python train.py --n_layer=9 --d_expert=128 --activation="swiglu" --router_score="sigmoid" --routed_scale=1.5 --balance_bias=true --init_std_router=0.0112 --lr_router=0.000348 --batch_tokens=131072 --seq_len=768 --dataset="wikipedia_en"
Below are experts of layer 3 (counted from 0) of a mixture-of-experts language model. Rows are named router (the router's row for the expert) and show model dimensions 112-223. Each number is 500 + 50 x the weight over its row's rms, rounded and kept within 0 to 999. Numbers have three digits each.
After each expert's rows: "mostly gets" lists some tokens that are sent to it at least half of the time. This comes from a sample of Wikipedia text that the model never trained on.

# expert 53
router:535511536486536455470527488523527462444529565490488523474532514431579477487505481440517528477402493508423533527517511410480427548532522469434475507555498584502635482460415480486408531518423483486518474566524499403459492376426443588455477414453515586534495436473557403489422455500551456463494453524590460445458532477431469498608439565525
mostly gets: " Gre", " O", " Bron", " Tre", " Wal", " Fal"

# expert 2
router:575478459523542532406483489541551523527530494411443479499556476454514483535490560480628550475485406483431537537426535457446414565482478408530443501480517582501598568526493476478343527481606473545444470405506471501522494481447507526470519432454553539454433514499558499555455526528485571450407488412516509585493471546487486521446470489564
mostly gets: " Mar", " Ann", " Mart", " Marc", " Mel", " Alex"

# expert 7
router:539495493466593590476487552516564466588486536441506489483494456476575531460504507498482533490499493517495471532438463430491480513505543463486493506492506615433525577516386551457435513546540485494461583461491492447467490410573519502434547511542570548459473433496441493469337500496531537481499462566461502443402595448501441425460520521515
mostly gets: " R", " P", " tr", " Mon", " Pat", " Reg"

# expert 76
router:489492524532472473472524504543531441435495477478489445518466499538524476492480511448537504499510478503427440556410499412543523451423550623428442491540409574431542514471395508478390592513577550538505520444437535474552631477420478420572471440450500490476471510412405493494442470527508421457518468449527528452429578478578462491556497489479
mostly gets: " de", " Le", " La", " San", " en", " De"

# expert 0
router:597511526468558462482472458485489498558498501388554468517490504457530524566529569441535453548481448497496541453502481517527515480570487472465435491460480579510543615409377506420424423475517490497473565393425571469455493461407457480420491480455505414532449377452534473434491436509507564473500429442482579430544475510531511479562506534494
mostly gets: " Catholic", " Social", " Public", " Civil", " Special", " Community"

# expert 116
router:506538513519487441526529449487471542560476556456476427541495577576469424471513517479436505467439493582476509497455555492505551487472494477447475491476544615498537509487458497413411488493490479475444511476468559478520516395564607493490549532493447503495430481440534460508467471410508440487491346544541490490481459462453567426440550553589
mostly gets: " population", "%)", " census", " Census", " Muslim", " median"

# expert 12
router:555482510458530482442529537487533564447496482483597520473429446558520495494537431502538507566480462565444491445407574454523511548505528483436568526464596610451579477422477509488382489467551593479473505364550567480545569379574518368555519543466562531533433499509538528463450633595498478483483448539498481410483468544461534506544502495461
mostly gets: "\\", " \\", "{", "α", "$", "^"

# expert 88
router:509410503458495474487535532608448454580557495455531432446515522446477574412572524500500560448561417499458479514528541456519511557466474515525488525454456482509611444553467488364563505550477522523440462443513478576494544351530450553538559515440470568488432492478361530446554518449508472424529376433520445459454510451536480468430540437438
mostly gets: " a", " A", " another", " consecutive", " winning", " his"

# expert 70
router:515479441439588465481472540520512454458564537437531423557536532521416538466494531546438605496453500512518475525497456434507488530460630443482431574589491593478601520467485451556373493438555553486472526438500544438516460420499486474522561482560534545466477501401423451487432415502532524566479463450507547492537570545542529523524530484542
mostly gets: "as", "ros", "os", " Towns", " Bas", " Es"

# expert 97
router:425476604432577469434532546497575530575514497405557508517530506523531534504561528406569543545465403474496526546519438469552570426442632448569475489569517539471514565493527522556390538437510474470517529528533560489553513490508556497528498470446626513509513547451493567544487515510573590444450501524519532440441513481566571477527614486546
mostly gets: " Love", " Night", " You", " Your", " Dream", " Dead"

# expert 59
router:550455536581529496492479609454555508447502491428488476485461447581457522550524503523519599574518428440483474431563534494515552528421551486475477492516552543436606583478479490531433419536554548391488579505503504518449550353553558571546498504480498528409481443484517490573464479483451454470475429490435459393490493551471464470472584488455
mostly gets: " cor", " quant", " calc", " ident", " bi", " magn"

# expert 115
router:606568553469497471503459452573562473514496535469465524434484545554502436508531455472458442459458459624536450534536463501454486526510469518517438493525419510486531601538456469461479497473561590415401522453472507468501582367495398491463593489523580467418454496485567557462542506479501549422525403556508554532446562498490555394542423444582
mostly gets: " his", " their", " its", " her", " His", " Her"

# expert 93
router:527452578509560482539555442499554497565512494431559483542586443503453512498521475477473541469445435546452503461419619459529478568499485490506428540461502579472629622495463495544299487523500440468470483454486601500507472413450476553455498514505583518475544485445482479540505601438561538503475457526440506437537547461547507454421600478491
mostly gets: " Football", " Cricket", "oker", "borg", "shire", "arton"

# expert 27
router:579572526511528514532561476570633538479554473437582408485516408499465439557428405519628491469413403486479558560469577541528530524553517534608496555524528465444501446472522519411543477481533534479477432406435518498473539303568545430526522489585471499506443505408526518512567515547530442380552412512539503429462503508529518480469482470434
mostly gets: " this", " same", " another", " This", " largest", " an"

# expert 107
router:556526551545497520438526407441504495562523450401452533497434570554510528525454559569553594478460483458546516576599562517392511569453491466468500486488478535467497455480488531521465482492582552396565466509500528455426491400522467486462473471487554511484513542506500501562433483554524544395477495522453467453514462553479600531343532467451
mostly gets: " mod", " pup", " calc", " ac", " mathemat", "ag"

# expert 75
router:512545412510522563476540461572495473439540497454487511501497546531522389420477542497498499558480444477531447555449592484587524490484514491429470489423444592459538483515434561496492489456516523468498521446399540560554499401421487505494505377467571504385524460515517551392418556542493496568538438528488431526485460519540490554553501482547
mostly gets: " L", " l", " Cl", " cl", " Pl", " pl"

# expert 8
router:481518498406484473495519494524524455545526412520518455479497515542436473523442558487527426500459493602510605537480505312533509556486569593487416577526481625405568571548536531508397508533575514453492415442536474530427484414484442507490536496495539543400501582536441444441434531520596490494509501487546565484436477476448485408488559530526
mostly gets: " Sh", "h", " Ch", "j", " sh", " Th"

# expert 83
router:489439521557517399500453433489444551512418460494539482516575602399443408520503446428470564522465476544526614479475547564514505404462543504502584469520442486461431464576446512396541439538566574488520533517402562480473497372513517579578536463524487574359498431418529421502547583431484463464451431528597432423435471496552464425467500486535
mostly gets: " two", " three", " some", " four", " several", " more"

# expert 9
router:476484486571591420548481515525479547542473511480476540510434534494532513424544443532548492493502594402442487503519490493488570538401626491553520505486499434431424476493516429488408575490516506481594411433560557598452587374550549472556448462481533558456533512505470482409424538549576550463577471563544475494526458435532500441535450491421
mostly gets: " well", " very", " often", " still", "ically", " been"

# expert 127
router:464505563531505469435444473489576527451491513551514485502430555536516540415493476440524513484370466507451606470538559398496598535480549521520506544567498589446578481576494550467336475519499484523525489522417453516528480495443471471534604518439501396428444531461456485505472457474515525428526522577579546511502481514519549474513531530535
mostly gets: " Hong", " Hu", "ร", " Lee", " Li", " Ko"

# expert 110
router:407551486458551530469510435561674458539489493413440422515472524496437553423528486478532591505547407506489447467477487435480490471467499466556433510491564552442586468544460441556327564486457496471463543474466556425483443513487477461484426493414565462477413530469413475487507520504518558501467501440589526415551511513604489499515509470500
mostly gets: " Love", "amo", "ama", "ima", " Prime", " Rio"

# expert 50
router:580524540557581457373499416501585579512485525424505485478524520412433509478491505539570491419506498445507653563491507386482483467486499442501579546532547583459604515493442442519447573477417539469505477489479454492477470425448407560428459438530542469543449462437529532447423483502426469470534502544564439555523527554526506493513511496532
mostly gets: " Bo", " Ro", " Mo", " Pa", " Ra", " Haw"

# expert 68
router:560503492441452441458524484541564549457415435409475441506524481518490524479541466546508488534450456463572499464457586447467537497541457517515434479490594571479592565401482492452350478522571477446472496459535475489495449380544503518568538463477529482463450469431541520499470540557491443434471481537528448459539520569437429463447462527525
mostly gets: " ox", "ogen", "hyl", " beetle", "oph", " recept"

# expert 3
router:449526530477495390431462449585476482492452570465492427481542554509595515452448490557563525442503557565553477499433560517537527556516449536533435498509570538580539498540520569437508485488494447428550499457482575571467506460519539561435403437415564453538408460412525437462498456534505477448598419546578476515468574483520510464468530475405
mostly gets: " footballer", " politician", " Deputy", " fellow", " elected", " appointed"

# expert 58
router:452541506566469519477507505531572489533505452383575468513468485551463473555441534471507578416506379509558538540483538480591594522483468570490522496411439574465498540493400563430444555475506520416574437493540553481566550427458542540456516444513519382396462531436434428516476514528589582408555415488447542408466488520495539488441562527522
mostly gets: " First", "Early", " early", " Early", " direct", " last"

# expert 114
router:552525537476472476513543539478538435476546460482562404537529525504509467529440464510515559497460475574462510470439610390570518449523549465504448479522490595443507532458462536421394546493424426489496545476397526514580541497454434482494516541401458455376440346494487500546439563427486521446533420554491584515520487485582565438526574537474
mostly gets: " New", " Great", " North", " Royal", " Saint", " Old"

# expert 41
router:550508501552512432461574490595573440474467492493520421569548561470448568481492535501592474465499498569413505515418459463465569560499447521470543544499503525524603529460483487483325501437505509470514512435544485416455531368497537488483435444520505445532566454533508495529509467476510574386527508520518580462472490441519538446609547414471
mostly gets: "ö", "ü", "ä", "ø", "ı", "sch"

# expert 94
router:500466399497493478544427447544545481521563549421398495461409447425509562553557549482486525493377496500499425484483502461477498587367516499557421513506523517549579584470520464511478544544521580483536568508464463501480562397577451470526390463513482441484520486479478420364433430563483458522586438464491510538546457546527519491498510540519
mostly gets: " re", " ex", " dis", " rec", " comp", " con"

# expert 82
router:528488581525493540464481548508473560587545537395470454515482473470453502516503525528467503488501510484570526586452524403472464560455578508521504505471554616544609585513397511519425532422567536455565552503513517433496504411444447498496516443482481459408513538498469560520352457579599450490508415464518492462471577479468502440452550504484
mostly gets: " Sch", " Sc", " sc", " cont", "sc", " Mor"

# expert 105
router:484540561540516492470572440492448544502464436524494385536461520555573408463519567447552525545504427556490502452432590513458452556418508544518409458464466606555567539462490483397356501542522502419469477448518578584490496498512507561475537564459515430507448445525554441457529460490489489472479438546526525439576571432487524395482556539502
mostly gets: " British", " American", " German", " French", " European", " Chinese"

# expert 43
router:485481510521492497444534429553527483596466504450538431399466592467431517447563516549507480501473416552434508516529528447513454441444475446439494478468527551531468528394427494565374475489485489481583546468551482537495518405498550480523541486504531457483485554447515407466405505568511544523523448456590433348486476481573525408594516544537
mostly gets: " he", " He", " they", " she", " She", " It"